From a checkpoint of a small mixture-of-experts model trained on Wikipedia: 64 experts in each of 12 layers, 3733 steps.
Below are experts of layer 2 (counted from 0) of a mixture-of-experts language model. Rows are named router (the router's row for the expert), down (a neuron's output weights, with its number) and show model dimensions 128-255. Each number is 500 + 50 x the weight over its row's rms, rounded and kept within 0 to 999. Numbers have three digits each.
After each expert's rows: a language model's description of what the expert responds to. This comes from a sample of Wikipedia text that the model never trained on.

# expert 24
router:570518591569536480419556565444491466499530562496544542469448491540554573518504563526587542577433474528452548531568436458474541434507549567569443519454518521493571556441461504544508515544488527595475566446598443490557489537511535480509451489551434550471435503442431492469530502462536495565515421562537558516542503558550541497468465476408544425541423488542428513428503533549547427549494
down1:495529350579495531596598480493487484486474503443584460479383551543419507561514529527607490565434441474393523566526550531478457565357448540482531454467454417534532521497549429516537527505485454483502446442435452528505514532411503446501469586515531478484584567462543563559540547425477515477526514477571460479484509490470484446514537481510553458549425458477579491521501534474496484524551
down2:454543508501513534511493337550571566473414640418460489504449493484475502459481516563581513509541494469429476485587509592483585518520473484513546439503580537480465495516574543455480486404435522474481541443443477482520612539486615498529567543575583588549506554502465568515470447542526524535499507442450479467535442445494576488465543496520469492452398491381421594582512413585473539415529
down3:488525540524440523379453446462429459462599400516599556438521488455501425471504530474498469525531505604453587481517538558453456501414484537648574523483452442497479500562439489548587503532442465542601501429557484549430534476411549589482591516415533527428390498476504537507486547496472396485477557582526612459541421483413442499526546516470502525469492575466456641600458523544499446463499
down4:514443503474483518487574565614457496423457477507468471483473342389414574560529481383464572439558571542614447544462539553572497451416462565531476540539447534492503501519467608446497523504463591540496390485517497555522442601545465416484455541519487509553514477562450477489408366462560548500549519412513474506579463545487499553395493541456587504491471531558517481439461537519522454531473
down5:484519578521439429476555515486566495437485630472555552556472516450469473506516514467513530498485463531484599454497558557628537480534493492621488500456555543471473409428482460482459528425445449527590544457577436494491499514560425504492449549519519436548570533529492514512475475631463476493437510547454555560417637457430418496614587430544489544473436412421460440493461527426484529554418
It responds to: Months after "In", digits in dates and coordinates, arena names in sports tables, and prepositions like at, during.

# expert 54
router:542542539554539516436548568436423467433525557476537560443453408522521559422429564575554501548448448558439532467542448431440556453475563553570414538501453550499541550452429552531488557547538498570477554461554448556515514545511562466481446456570456504514468470416447440448565487493567411547563437558539544514525521554549555532420512479450573475560451503554434475451466524526558446545516
down0:510453498435490603584504495524550540475485550461469488442496448562487561467499506548502577482441377450469495446563591513432405498536499548504465532522591541445524491525486569507530494508462599591531469490461513477481476474528527456513536424587540488539427465475411529381604493555474590502522533442505515448474466494556428490453501505486501512524485541527594527597475471502525501427535
down1:471520490395547469634476641491510432602478479441553478432558585526401559499456537514525490580475500415424553492532549478495503496501543441415488566528492523490549547487484505544546457554488617532480533491477502453537485487542556451443441511574427429501497449537445558536471500426441449460511649485587533483577483553616586483524489454475544482523476490437536443482506449501495580542595
down2:522569400557531519538535494505442445459436446512439491480536441558500516529513562368617408511513478474581522478428544401475586492413538478459422425465509565495573501525507521495414468523530487477471577442463472494512551533428496546514569511476508496502489570546495547605442452525516512506443533440535538470479466514377540526410519598487487453363497477465457530464487471531592591431575
down3:468524537440444490538486498400500544494516590498457499488496413503589495511536503562487508505621502470526604574486503499478340489565538512572597486504505508468506496490462519527466513521426452441454567543575524504496556443540363467479509450574563453528371427489409455547508471490549489467465554568523586526547512570413540553474516544488522531450496465515545522471499464511481513498473
down4:455498527438514509483593432518503528599428525451463541498495575477472498521628518544514443495458482527494459472454523526441531505531543498524473332572580521495491467539443465459501490549509412485482463611493529441459538534456509495512502498522511488468590572543560479489516555554481474509585604548546500441472541446543484508406534511462454668432493489482468441517443306443587466556542
It responds to: Plural endings and middle pieces of longer words, plus commas after dates, e.g. altern-atives, house-holds, s-ets, adj-oin-ing.

# expert 33
router:566544555542526464452552559413460425443506546454545566437466473515556556428469565551587496550461450547435533459542455444426569441450557552556451548509494571510560546445442561551464532534543513550469552456552424558551512532546556453479433466569453535459457439441450447451556449469571441533541451556531575519554545549558567526432531501441559443559433532567440495432473561546553446547517
down0:501422436548522478557470589492537527441515515493543564462510510472521451465534483491548425460502514485484526506464522487514487507566542511479524468436508540510514640546440531480586483487404649468513543534461436430434503450405493542489477446519479531473469470551424517562442501488519482512495619512456538451488506573483476483520628445454641502528589481523575501498419519453415483557518
down1:481452414412637533550484585464495445470446396443453503462500551547462508491581547520445464517456537533426524466490483515458437503499472528495521471456438484488520533434442502468514585497508413541513544569447497447541580466506501469505423512567439485507503575542444521566529506494551456529503481534476474576456594503501387462474455432472516446550459410573592537487476517513519567481418
down2:516483466536544545492399494594502527410377582483497483515489560449515457490485492507512479431451511501455499511409575418584498551500506519471503454495534451465532462558419464445472600465477475558505504554460467511479390562576442541532459516544499527467537474493436448534509481449490492456530476539466506476555522446462507467479500545550443509396614545576578472499519429468451460469550
down3:543537517430556492486505464444469479474537537384526496696519451539442484561486510443492534527395545397508463583485483527529513429557504518511524529510549556580546526468507413605525451505480449504431480512574489555490557452474479487506503508498452513534499562533450430519502520444517415546541531479541507480504398557420508472563471472506485568470453555501488485440574518522500485444473
down4:472512571486503438417556569530469529558531429488513393386504487440476494535515517478592413576553485536479526526520504405442588518542561470548463497508555554450463499533558501505495503515429571536395574448387533506516499540483605544485583515556520545509418465552531465415513391325521469476474512469531541455483479554472489537446501451543610441471545514441276438470494428487485524480498
It responds to: Final word pieces like i in enthusiastic, ty in Liberty, y in microscopy, ordinals second and fourth, list punctuation.

# expert 58
router:568534556525573515451551558417443457434495545472550595443482438524546552467441586555566487556454436548425515412550466443428569447456549564553448551489465556521564543467446549569493543524541500534490542487549445583558540533489564452475459454568456559497463454417454468445564502479547430542554449562553571507534556550547566522440515485466564447562465502548444503459465554558522457554522
down0:533492585450502527530467545450441522538483514567421513601478446493479495489539548433600467461493480430455501434475550493599523496556441394525491512475531451485427537534586450544527448429578567488474496539445455553544454519448502554500541568505428522503513505541520569444478514562398618418417519407525455438478520419619478532452499460421516451422506473487581495460504550533492567472454
down1:382433445516455460465542533443533436491537437407466412514517557466488472383420526543500458523473510561481476468468460525620527444456438458496546472478581516365494562529489394521583422390435520467561429511482510496501526504452627432480556521474479590471499461545453412459531563556485504335574451424586503566433533536450547522500496530533573478466427518529527578470405377497441408418454
down2:512484496568491565491501517443408548509426612536425487469546554522523446466629396495462473492577462445510509518499540486445431506555503445439482512563503464461426475618493477509446517515502478534484522444529605534542554461552547513559530528590425500553430576496479557481496492559467473570477545468493498446471452431413414489491467522473537446491475427456574456516604480490499530501540
down3:547483477510545590511427421436468509453481562473516410466499408509496538476489484533504314516521499454525567489554504442512480543503465548493492467521526528541482477488503429495550525537465427516520520488550504505452554449452447526482565604508423510544476509388556552468471520592456536459478480543559541467514561370386628481516442617550365444570497470550395517556508492579536498416554
down4:469443468442497510455552519565485526472518615493594524534496532556514478525440471454543551464419478508503523528416462612493504491503537499536460575497513495520455476570502569535633479494500513443493524395516535466489472520510580565517484456516465477481549519539514557554522550579567451512520421497511516522491478465474547478520462494538518609460447455485522463494556502459468465535504
It responds to: The conjunction and, second syllables like ter, et, ten in Winter, Monterey, Montenegro, and month names like May, November.

# expert 38
router:565538556546547487447545566426429427429533543465554581439444425497540558450463570546562511548460450546453539416535454449437559445478555557544436556522484551491558554460432559553493543522527509524478552462550424572554543535527563456469438460576458536461458456437451476448550481474558465538546424551542547503512544558547566545437517465468570455554445509556439512439461540564534450536510
down0:529451472503427438533346502512599501496472463491533479389547554496419487462465545508450492505522504472551395527567493456584525516472540458463584502492467435489482430472391584526492490421504461479413607426482538485547511508523565540432558568606470563475472557489506524423498462408560439456465569424485620468502465560462462601465560524383488541407377520479486551452538461491484498519484
down1:457445491496414581493430398491454500540519533474549532478419592468528471582512586498623531473555486437413445557440577520485483488482446563517512435424497425592524472474551455511540487505598532459488484527563480455510470485443498447551444451559424557537592504518521477525502503490567530495550536557538517526493578559535430465579507549563429556566503480501586466460503414535501480503510
down2:451423546569536538461513480550448584508479535428540485473526546579505510463501542414570491499479501581499497513530461410534455415513661478471563467515548522516495425568431429424499451522445548516554453510440480451523464492465416468545549507452558513505639474437509434547461533593439515517494478475483409543516496494464461568608438467509533519531532407409503495493574556541507456506424
down3:453470410421483597514526521472447570544502638447466528498536437561555503605511535418512535503462455517467358528556527566549597536532418574475519508468418449476418495526440474521528600557496474520438520473545458463531539598538499462462572482503482421450439493499431564521477602533508449475518437524482561444511440485482509434493556527518556539512585483529520560527566519476379499543435
down4:491508472504482523448552494489485539593479549530567549453341511496478537534564537493572544537611475638487451553494495457483439501526468407446528497455512498556395518367461406566546526513511536567575431491512470434472539486548466506452471525465482476486536590468501473498529485422482540584519520535530552550542498521490553544522538391520558486500484557564541506515488503535512624495462
It responds to: Opening parentheses and single capitals starting names or acronyms such as N, R, J, K, plus pieces like vel in level, ec in December.

# expert 45
router:526501466558524515506530537439578427457482520447474508533540479481481493452417516521511494531412426564444504494538486472492570454496478567559509472513421526564570549493445510586441482481494589478516450493564425517529541515524506479440423540560479578456547438482442519426467505485481437465521502461519476470518604557588513481556526456489564520502587413529474549530422525461411443540447
down0:542514564551434507479546468477603527527422464551617534472528562494495523362574516454590472489464543521531518520433566494436534541481503478507545488508565456501497487525542470530516474446528388550509503500486559489572529507513452499514573523505431505439456485539535464489405446522462517562420482495531449513522584522449534524551464512461552524467501487539457498512508587488620385468473
down1:547521554473457477543480492499435535419525566494438489463488551552423509536518531416493517616478522430410548539557470503563556614424450536458526494554520498576591499516588487481497439464541428469546491505579455498480492507495511485502537519521477571547586480543436480514468551552526540434490529384565515508460533515393566580586549521524427460481522463456463549478483554445409414465545
down2:432537467532504634550493445550639584439498399527577510611452451424428553549479514462582419481493458476555381532424394460496511507536551408532511536486429547418560504574451465565458556446484538480545484521527540457464503450449540491486468505493527587513509457545445459451572484381508480529477503510484604482444514478604470445437495465551453497443496502448463540493390494552453434491476
down3:507535562541498526394517574532478500498548519524452530539449394488494469579539490538548518445489380514548521493520556459481504575446535430522483484494530519608489539480499566525526593479516411438524455494500504528470521478501467414479483478512454544484459509447482395513512582475514505545565482471498476446441513478402465591544576555462526499475527630454553479582522517504589593479545
down4:445517450498539513452532560513466474536540632502488480557392453537494488567577605497460506468498516493520490517464459592527419504531518512493489568493517568411435478440541450562550567527553471585488592474524506469469461537565500476522511525451473495539474566466493415518501567475513535530527434487478472503491391494463474554503547519582505514526597581500451455508518556487546549489483
It responds to: First capital pieces of words starting sentences, headings or names, such as Dem in Demographics, Sm, Co, Ca.

# expert 62
router:565542556558552499470558554417431446420501545451529576441459417525556552460458557555569488551452449553425539441539451443459569427480555553543431535494469568519566557459433558562495535520517522552479545474548445563527508540524547463454447441575453569480456448411442450452551459464546450540545440543514550527530531554549565531422515465456577442570467520556440461432450554542549442544514
down1:537484570624511484445502530483554528474554553397413483491483410508416499547521568552629450535474467545521485505585467499575618494463534566496567554477466507523507436541505517571634507532494495495513452492557497445434528544437425478504439492487478548469581464450507465545496474471514451421557531575560577506527501502527534517449477494420529565382477548490507467490388500538463440534431
down2:507583525502510458509604473436596449507465528478535454504516625474458491536496545403490509488470482566568503477516487438570471524525442495549528425519484601520509508513518547472507469438515503514485480473532556421453650526472569550529487516539499539498521433468465453523559500534518526511547514556467498564401508477577534538478523515428490509471518577534508455557592452557492362443495
down3:430365444560584534485504468485554478517528477440478536525460537469465481379474563613564483510493486452488453509384562503518536552525553455499599514516480487433461608476570460513559457531419488451502461509441504492435454556464476404362561452455489484567455449420565477519484455471454541529573519490447463529556507572400518481552449537448543489484543562512516521512512510547525447497611
down4:576458415556550567453454406548596470534433464539397543453485522516463530491562481503492531495441469479586438535504493560591475493489551389409529462494508587443574535514482430615531464529460478532508445502405593494487454501456551467608636491450574457456509487444523493540536525452464561506421523531567487403480510506406420586477562556481520529467457456481430545505468504408574553489488
down5:387466568500617488471515556572493494549446574473384556470496567428466492535524545545447481471412418542461490547473485584529606641504501578507505453513518467483553410466526622475521470389492488474493497537541579455488461542535557481462439523507470440534481457452506490468432570551355546487515570473475436384518488479507565420496548458470573472530461545574510475429478534457478543545550
It responds to: Commas and the conjunction and between items, plus word pieces like ar, al, ard inside names such as Everclear.

# expert 31
router:566559555556533492446551577445435444432533540481549545428469458522528552423469532549581494567437421552434544459545442431492563449412562556545430593454435544515578559454437595542459537541526500548489552466566444562521522525521548472491480450588458521449457438446442474453564465470565459530543446567549544541538498552557554498411534479465550435559443527572450518427450538538542428532529
down0:585467474533449513392526468456485525479515478486533599513427525494371547389523472514506503530459497478539446510404509539460483481458475511469468688520502500537474553557468475508574491523519497501519439451511628461580542512582571535525522503547494477461579549376429547529403478476547416519500528438507513549585472575537606516545443486476538483512437445417433522591460502494532527526469
down1:453455490468499463529493477448446481526531499545440498551492403478450483560414464515420528450479526581459607483434480515487521651503543467547506482542492494483460487548497473527497510472512537524432529545461482491549549502575480629478496546526545422557447472513494547514535541431445416487541521476465459533499512555509483512537409478408446561489523485541523525520615475546560601516567
down2:511573512514511481510491471489473447487497491617535483498415534507494446480499471462480447369510463415466519479455561514422499514438499557510492429427464509538573431476505453542526540456476567426576522532540549455419447513575407485503605490444518497516420512581603554541457548548461534499481482461463515486428457587500481600381518516523401415497469516537500530503591523437428356500439
down3:474531425601550509564463478502590524463476479465478423495506449444464521493410576547491517522484585413490588454455454515474522475456492589443532445492502526520536476505474476499448455485518526519571558490458581476391462584526466509497378529555498592535578555483517542482508546314556510479514619502504509450515459552494594477446458432521582443486522431557523483488529486546499498542590
down4:475487592434552511545495418486483450497413501477460523464494549449465469503609521495514444541427495451480483528565647510494530469520440613448447448500519474552513447550520521460501493526515540468594461521550581577528535520462523507555529534540515478455461528469476509578505587484383563494494513528450578528496461504619456468475444532547490518466531384585495560498533475452550570534442
It responds to: Sentence-ending periods and commas, plus pieces completing words like Gre-ater, ann-ivers-ary, and words such as United, States, season, years.

# expert 48
router:568538580560534472480551574438459461454513549467553567431460457495541544440462569547592496559451461544454549471549451418439534441436568552552448545497467549529553541462434547546494537539551507532484559473553417541563485523458589441468433463569452547481460472432435450457561448438528452547521442564495564505556553563553564536425490449460502441579439531570437504428476550561534429547526
down4:524451489434420453447457416517444473490418470481463462429447591511504472490537423556570560547593453549461434531649599421525548444521524563538422554452531514509482497448506542517471499486431540499459496540487436457569566577473432638627464448458507522546454518490485454480553443523548506525403500465453444510426562457542527516547451566578485585452571555464533495541487499468482445499434
down5:565531567510522531492509483444567422505474424570543428537569527481469449403451505554512470428449386491475553336436485534468563602519544520530543498533517496538427504566549572439487498472534541521520499540451450396446437503577556476398549485541463555606484472477515494526517543512529498484494581481491500527445644362460600419485442501522443538497566557506486427474565486569543503491496
down6:589523515497484454568500488457470479518554551506478448505499515429408554490502489533575437494515441452562509456473498549528411458572507515370525535536466525460487364582513471439487406498557536609548517495480478457534455563470527469581441475463518482465523507393534632394506490479474416503453579415511540446465494449574446391456473576530469539496526521561477406398461548472534572472523
down7:424541495486506459520527636475564531461651413468437532599513486470488524537512459506504515518503565441503511500533563426527487493465537490543529458466406517532389476487542586418480484432466563533512537468433588460372445488510584460587615521434538465551433544487472556463496474477438529481476483514510490516449532497579541505494533461456519545386581412436452414567563422442406525480583
down8:454580580546459547539494451479471449479545439416536513482403515486481507478502451456541528443476510597488506480510531461477552467539498517614508505560482515513488514468536545571506525533425554514507499469480584559551496563492573365590397471462494504540474463568536471487490424517490504498568563469571567481404487544514492502551455508543450512562539538522397480608447459535408440515466
It responds to: Adjective-forming endings and word completions before "of" or "and", such as Ann-ual, prov-incial, plus ordinals like first, second.

# expert 43
router:553538564531557512446563561442456448457509545444538562430486447525528551454461556546581489546441441568446551446556467447435559441484547557576447546473493532521558547432445575535516551523534520548490558480562439562571548553523563450481437453561451540497450456446444433446569478445560448548508450559542577493500566559553558543429522503445548461576410512546437486446486561590540448546487
down0:526530597426504510438478515552534489485467503476508560439457481459503482478511514541520422573511544507467478459595484543508512514518470471521519524650489550518540410562578549557494529517577530494500518541603489450556543473468543468557426480500576509497528419592466503417426423532488502440481423502531637524512611444411543571472567569523443494479547507493510565506443410512489560509514
down1:500510426436423458466497497498506582505492533476528527573487421444526479451523484469483573432517400549480598458523394548549450517518524443570522480438450528539494491493527470481419449466496538527489473500446576584423518475495465468531476493573422503443424525601487496463490559533522494533590484487434584527509485492545553513565421511468554517459509451504474589523509434476529506491430
down2:547496468444513529479507422423481502480510464465452432531511516528551549516515503486571547458480506527576465541519397423454470482565492510462553483487398418577438599454509445476486513592483494474450545444468486519556529450528430431503458463466496479537524480498488467540377456537475478493480521525554405580522554423481569531478539365469465508496485546547540484501527441584423446527472
down3:481452454572478448486594478527490441426483449537559509456467537454477425516502395420409498508536486490484482534487531627460541485505509409455560517498454403510562545517487438389459480515410529501483476427450488515583428448509479441492481421514578469561506518474474543573473513477546591503463489534562501485481576518461480494510442453534434489538449504498534493455450590460497489410530
down4:475507493466454502479503501499450498523491441388472480499507401463492464533500508396526628521442507493542515530550597525510472461537573519499534466577481535502495386601444493488496547453483518481495509431408431525469548497393466434394461515424381490523465485424504456524487566448471499479519426492538540537539455553547474446561530406463427486440513472444470525468484492437507499541304
It responds to: The word "the" and other function words mid-sentence, plus word endings like -ial in serial, perennial, crucial and plural -s.

# expert 51
router:555546573560539502444551553439455425437525543486548569447441465523543564455471563556572484565455447545441542454543458444422561440442549561555435542489506550515559560444446529556476530522499523538474559458558425568549513516517561465470442462561454573462452454406452454443553474483568454532562443547533548487542547549545545520446516465443559451553440537563437506443481532547550434544530
down0:485423528577520484550589530538557443520436524467494459425597571480510470568531478499418552537589487422548443448401517521499478556539463583614505472548467458461541575547564501539398532488487490427480412456554535413504584533594570450477638520482603526518484495441472550500454529543559501510474464535560524564449550396493503518498500399497487492442630534519543552541426499528536501546613
down1:539431441488479445484594518475575449559526552531505437459387584522544385465463499546598513471489529438629476543446432539457495467481471520550548524514504515508606441499420604517560632565557503459551534474635515439540518504514453582562473501614464455471562535517482471460516554517465506545419417425562490515486396491539579501482510595569455537473572508514508453542449563517480516530499
down2:524544528475430508492539487520510508561525497400464404440545551513483351488487441450530402360601518533488494504473475476565552505438476473488504414554494367528463429543544489549455573497498494426486495519533506506423613514456526459462489528464515471524478527453430509557581499539527535496487415561441598491552457523482484565476557541454459468486539568476454545416581472509479483514483
down3:528459481519506455455489415504637542476529408571466509453470464560517575476487524469487488486498531494336475448506531576544557565525478434427474492601549457528520545462570492566534400589419489393513476440468516549447436483520487420533528474485466512489530522512550465549448423589519516552532591490538536577445493511522443497565488504560595447495457508562440516448563437471573528455451
down4:453503545466530373459413482531538458534539462457503525452512449474459494489484450433605514612424473521514414538465420518494517481445476468510463491539426493498499507466430470497523413537535447534559535445555376563461424533597526532424554464481551498470572559460475475493505431524483414492520464430434523452459529506560592456509499533465463462533494598498394455577474513540489468550526
It responds to: Word-final suffixes in Latin species names and nouns, like us, ase, ability, ient, plus table bars and opening parentheses.

# expert 50
router:546530576559546469457551557440441442419518540472535568439466457521540562448450567553587484551448433561446564451539466443433578458487552551552429538518445560520560560460438547576478540518525522541490549481553416580538543544511541443459445487563454549486465457439459476462564466449555446543546446545526539536512545548556558492437513489451560444539432547565446506443475540534549442549518
down0:477544530509488373549507552380530556471579489527412520525463519432553602517482521494431536521461505470571509547497575465415509567430556434485505572502553500511462564557524580493448451450492476518555395579579457522401562363524482503435496485527553504519487551491506462528529552527481479489502511487456550462587531480478538545567495576396493483553543505494546513478463530586432501460560
down1:469429500478451527424434476498440552545478520451435597553528415569573482484516480486557449430508558480461520538505497485520466544527495540588500526555547494525501419432502468571549411476484539524484578532496480548453503546398690469474549445537498496520439570562469541470511550487506469461549451501569512480468400535424411570494483507446507468503410589573529499463546523462495423444539
down2:521419501492490478577488494576568488553453545526403441510509461532468473465412432559562602529506469421483478495495536472482547421509431501469491557452487506540453511576505517538549572493488571564521596476533570537506566529486455447501517413534512481501404373461439490440410512562541517473529526421562454520494566454579549465522491537510488471601518482431486393395483494494571455519537
down3:595491538452418469504537523482574535510496517521586472484493520515458447503490458490462471529547456395524506380480551518627481451623388463444493512448531510562523435528372538481536506504548575529424488500492460526527484486483452504499479573474518543485541519482564482495575414407529522539531474535494381511489509519438500461427556489507468565531516418492432495570566576587508453429558
down4:456427434498510540509542568519445539466452450468409471430543486553478565405522490484516495455510493573486488491509540449481462487466549490550589537443505454439469442531520511489444497547464466484564440476526446383579524527519547484526557538456470532622559524484466565518510522491521406500564515512552510527559501397426583545449478463532455461390482510500449448503531573427457583498475
It responds to: Capital letters or short pieces opening proper names and words, such as B, R, G, Al, Leon in Leonardtown, plus above.

# expert 4
router:547536547559561497444555562434435451438569548488548566433460498507542554421446570551570500559449435560424544444544457435436550444453561556551428573501459551513542553458444583543501549491518504546492549477549453576543521544533564458448441474571459532479457464408453465454565485506577434545569447552530558503530520545551554489416520475457562470546445513552448484457453551566543432547528
down0:506518507492511404470388538572543467513560507425444481440448552452453505518540555498471580477461514571431554479497528586485425463529502469522514559449558465467460408452460501555502424549595505551481565489501461475561460498432491542519540499519522576477496512571538435608485383527501503438533460457438523538524510494425422524480489474494483480544475431592572480529464436489475431591517
down1:526577485479591499430508586552503505389470483561447461454543518548508479580545496472490556469608533531545497463435413458559501574448530610481549478525376451434475446635569519547546512479498526542428459406461497516428485471524525468560526593429448559553471477438543494646472411454415498540444488530565470485435473468530499436462516512535505495550568489541420463456475511455496462538583
down2:409450504472490544505533434499505533460541388470500491423499487496615410641457437441471536444600480481498528495573499470425529558478465521416529449556486517469471518497539520585455482502529409559561528505434510588574461469578500654470478506456495487472409564533531489400441482559486542545505545587450519462474505444526453444519393463525586514585561534523560483484464441564516447474474
down3:469423495478518452404436470532427497531467545555521497463475432541482532472484478564497442549497528529552430476494581522589462467494437546576507541563547549550543464435473489495510466477500430455593487577522525511428558464533452576579433538500536435588508448422473484429502484549445459459466369479415538505604560507563470551576430533565575458556500434571452528430563497469631481501509
down4:539506550466481525462429459543484467438524501501454528488500402528538461437458533509453555584434467507464563575418476485486460496469606487483451547558527453477467476476448479531538545412462485393527519471538494452540487486379505484528478512504562589492533431549491504491464612492506388565499411509438498480410552490587530613528550574480494475428480455478553500484490452483575560566566
It responds to: Capital letters and pieces beginning or ending proper names and demonyms, such as Anton, Nor(wegian), Jord-an, metropolit-an.

# expert 29
router:554539566560561518437553566440424434460505539476544577420457441530538556455458555537574482553445421557432540461531459444431550442448555559556430566496482551503556544450460558550496543527532512550483562460551432558536520544498570449482438466573454538490458450413451471448549444472551437541551451563516567511515515548546568533421471491454539450565420508556434532456470551539534443551510
down0:499460486462481543421543482514525497478476556509436514469492484483501523446480422542376486489401476529455494521488566423504456498499492548576464525529531505483434451516629576538444592455521477416479577495533525413507514531531549480560433452456475533501518467442539467462417506450465448495537446523547444451559491508512531483518614504531511469518443527539520576522544364433652476570563
down1:612555542549492487471451473516552475429500458508504455529487541462542466453570451579514536504465501421485545527430416457536500532501501480509473435509526492576583559553465565405380567513475487448511500455503452447467489494487455569496470498597525521479548519492526594417562531464529454487479528410513434543533494605620418482454478432479499440470569494590415467470471458485460465533467
down2:428538435474531439467529474514479525491454387487559417518552391463527557532595469554464585454522494427536404545585478545534486510409529495565469465518489530549543462493426529515481445620537543487481617485495487475561491437485421459466562489514531498537444539463511531491526581547450454491500545503586519490537402414384594546460445481517502620492594548435593441503530529486467512494537
down3:460467474568511518501479524503457454455452525533567507473486516486466580597531501528482355569490509567456453460490600479420493550446557447478484501614463512598557575477538560490490371522521497459527522367436493583376540572451482505469516477498491456511450466432493479392402594572466502510420506512549536559488491518430391572538532462487569448494388520467569514451479421425586470522622
down4:536454484519472497486513529484450508451520472552496401504407413504523471520550489514519657504553505474495504432525573457568515470533506502499573482569476427439538524565543520539495468493495447505445536595453510475536490483565570527500555469454498472432450563577497451456528536440529523504430501514468456540553519483528470562534516508453490504498509515442453453562615497551487487480525
It responds to: Word endings such as -ing, -ly, -ed, digits in dates and scores, line breaks, and month names like October and July.

# expert 22
router:562548567558521454449551562423429428441557549443555550446458442488527545444477551561538483557443425550435548438545450433407566445454552550554442558499451548488556551452427551527510575530535518531473553467543439571571530521510561453460457454574457526510460453407455458441552480482583453538545457562541563494512553557549554531421526495439528437573424505546461470446463555538563443547530
down4:538441581474432466475474423533532550518583527614563557514466524376320511492511488613437474447518490581569515472451501495492505445494507517468483485473522469432517446552543555428478428427524605530484519499435424576544525504535482560497518532487429539467502476468518451528558480480427560422559451431538507541454417445480494452466576531540499506510540566491534486542484565397471511398513
down5:518528481485433380583509580476424497458496610536499470475461417498550569459482458589471580617521549394476433452496519456532447530492470535523518421522486481591493512505535475496453532472512547516459513427450430548468543511445451552449508481520444517491530398469535546505473456451489569504520607591489554470501550552601465481442488601504535496576569453497553444548489489491499391458537
down6:512539465472525514462527405498467379494384618548439589488461524510514443403486527573494467527564528500451518482522470475491465471492457606490596467479522528548536519486488545506508522519459601527496584480570514487573481495465508467563438493470459466543512459526540475442451464511460394535472484499556511556463471631506586407378499488380583496455510467416505573472470574484463470486450
down7:467468534431498484615541429439507595510507535477492425450607474512508491560456496380488579573591413495461443495554464486513530520496504498504523484443436532553539503466551511476609435463551528510495499517487481528544550468457402481513482489522465489515494460513567494561469484529525469427552488483492513542576426334488526529445584475487450423588497524592506486551478476580527664520540
down8:516467391436448498521470536565549540469546469491470433437482483505521418598465477544472494494457538484508479425536487514462546449417485482497504543643551504439569521552500436612500499569507439551486549562521516510578521521456521489512487518599573541459614588500441560397515450548585437476545490545434510530625569474450409502615461460450437534502410473713497473523549509520555534474494
It responds to: Words after of/the/in, such as the, his, their, D, and word-completing pieces like facult-y, crew, ath, plus closing ==.

# expert 49
router:524521557562523441456568560428425427428535549476549566461467475539533525456451534556604524582440407533424550487554450450441542470464568559556468567493491543541527568455461558593524549494437508507508505504557467557529545533514541473466439424574457551441467509487452495441559489473531445540543445564537546512530526556553592523445538478476533488543434486570453474474490554512534417554575
down1:521464554608466478415595472529531521516502449557473514419386495422469500526530526542525569509451497549462463423487433529573431515492499461451576391567491503439428523558384560546504491502480559459478510437510467502424525541516436490484513503454490461539629499544529493581467402552470464536448453486535551510498456430548531554487489545475471547519449592564522531426513491505558430576514
down2:532536504451546419568446413441422464506532568519439513385483511459456459486489479508507417524417386472480509484503473500514565445533511459485543560500414481577467449452497457546540505512531353576504488523415510566490471500514552388457505499544530463555476407483507498482471500445524519468573498483526529487468543492595540640382551529417470525453474493502509517453478567470496517441553
down3:583475432476516558539437477442488479496571476470501572638515488603530498460488564453522481543477527445524533442569481511535543438501414568542515511418539509451542550470402550491499520468504502467569536461511532473513434562467547408481525515581520520533491572612441429561537466592540554555512487534408436508463481501554519450403485569514531388550390475492458495535513469447439519509565
down4:501478533442498550430473384552487560414519465500584580517431506505407518551489485469596422385569568451531550479445614471501429407537477555436461546442522591462473473493480503427592461556554495466511576566458480470475423521468456497507505468597460436579498472454445567530543544459459525540567473368499508473556411471535514530409478486557412501497406555482604533551490604547428557517454
down5:494595493514441600426468434474567481550497536449441429432447543548497443503554537449498550464380465565419378513427588555511570410426499439466490486449469519520494486458402436406549568482507442456581490422544553479477480457574490452510454542552592488431571556513592446548523513465401467505545500522476522489540419462498549479517527477487572527561398489405472460358490568522516594476527
It responds to: Periods after abbreviated genus initials (S. infantilis) and in U.S. or St., sentence-final periods before line breaks, and percent signs.

# expert 6
router:570516560563553479420547563461424443468531534507546569467454479525552569505459575537567500550454442548434563445549461446441553438468560556575446543494464562511550561449420559569532545526525521537499546476559416550557491498515574461451466458566455525493465473463456468451567451472578458552536426562527570513539490558551546495423516472453552468568439529553437478423469556535539440556495
down4:595522490550493435440450529416448442449445484639532522551425470414482495478508537490478467508520526544446515537410539559628529467522400493490455530523408449537533463547523547491460437410493585478414479455513524505489460484394408584555591369475422478531472521497464440540564582421411584484481537471448490429443473429479501572511539490521527491606433516570507573494470456467546493543546
down5:480427539493542554454468504490433595523548480532484527487467531555503472578511509520478518527585520542472488613606437564444532456556577549549485501511453467506578490381484492488520438483460362530464496516555551434494571489440452576571539539541563492489480526464521457553592450537452503546542460562469547517521348475484499410575510532520441486493467517484580485485499493492552422540475
down6:439485442442500481427460428512432438494412586536528519559540451569503519481572524461505589432438438558552443510493439516380472400528412606527428466533513446543489527409449485589460544529534519525560566534554388467516568580501478410402590566532534554455582457525508437456500491473560508493524433479485425466386560602472471441474555449416567502530449440482537492469479498486472477531509
down7:408551459504598469505492443498552458554495483520497492529438565548512463432508526510562500542438501514383470501406503579456550509479440524533527462533506455465487555522496469436501445504542501507474396532514502503400573452582471503618476507520495523493509500561534566480496413469473515510522515589381492479446508483452540490472502462570491545430493457500466439520500522467487403523481
down8:543436550448565546455522529580475563524509508505482507562438426523511526542491449473532484451565531414465490578543451488528456508458520461399542538460523604449507499529521469493554465582556513543505586556519455526520511540502510466513507474550512495528384462416494563481472481527381455420462532456490518475510337404443432516529464512524600474521522466453458550551511444498549445500551
It responds to: Word-internal pieces inside longer words, such as post-se-ason, ro-se, polit-ically, Prefer-ably, plus stray digits inside numbers and coordinates.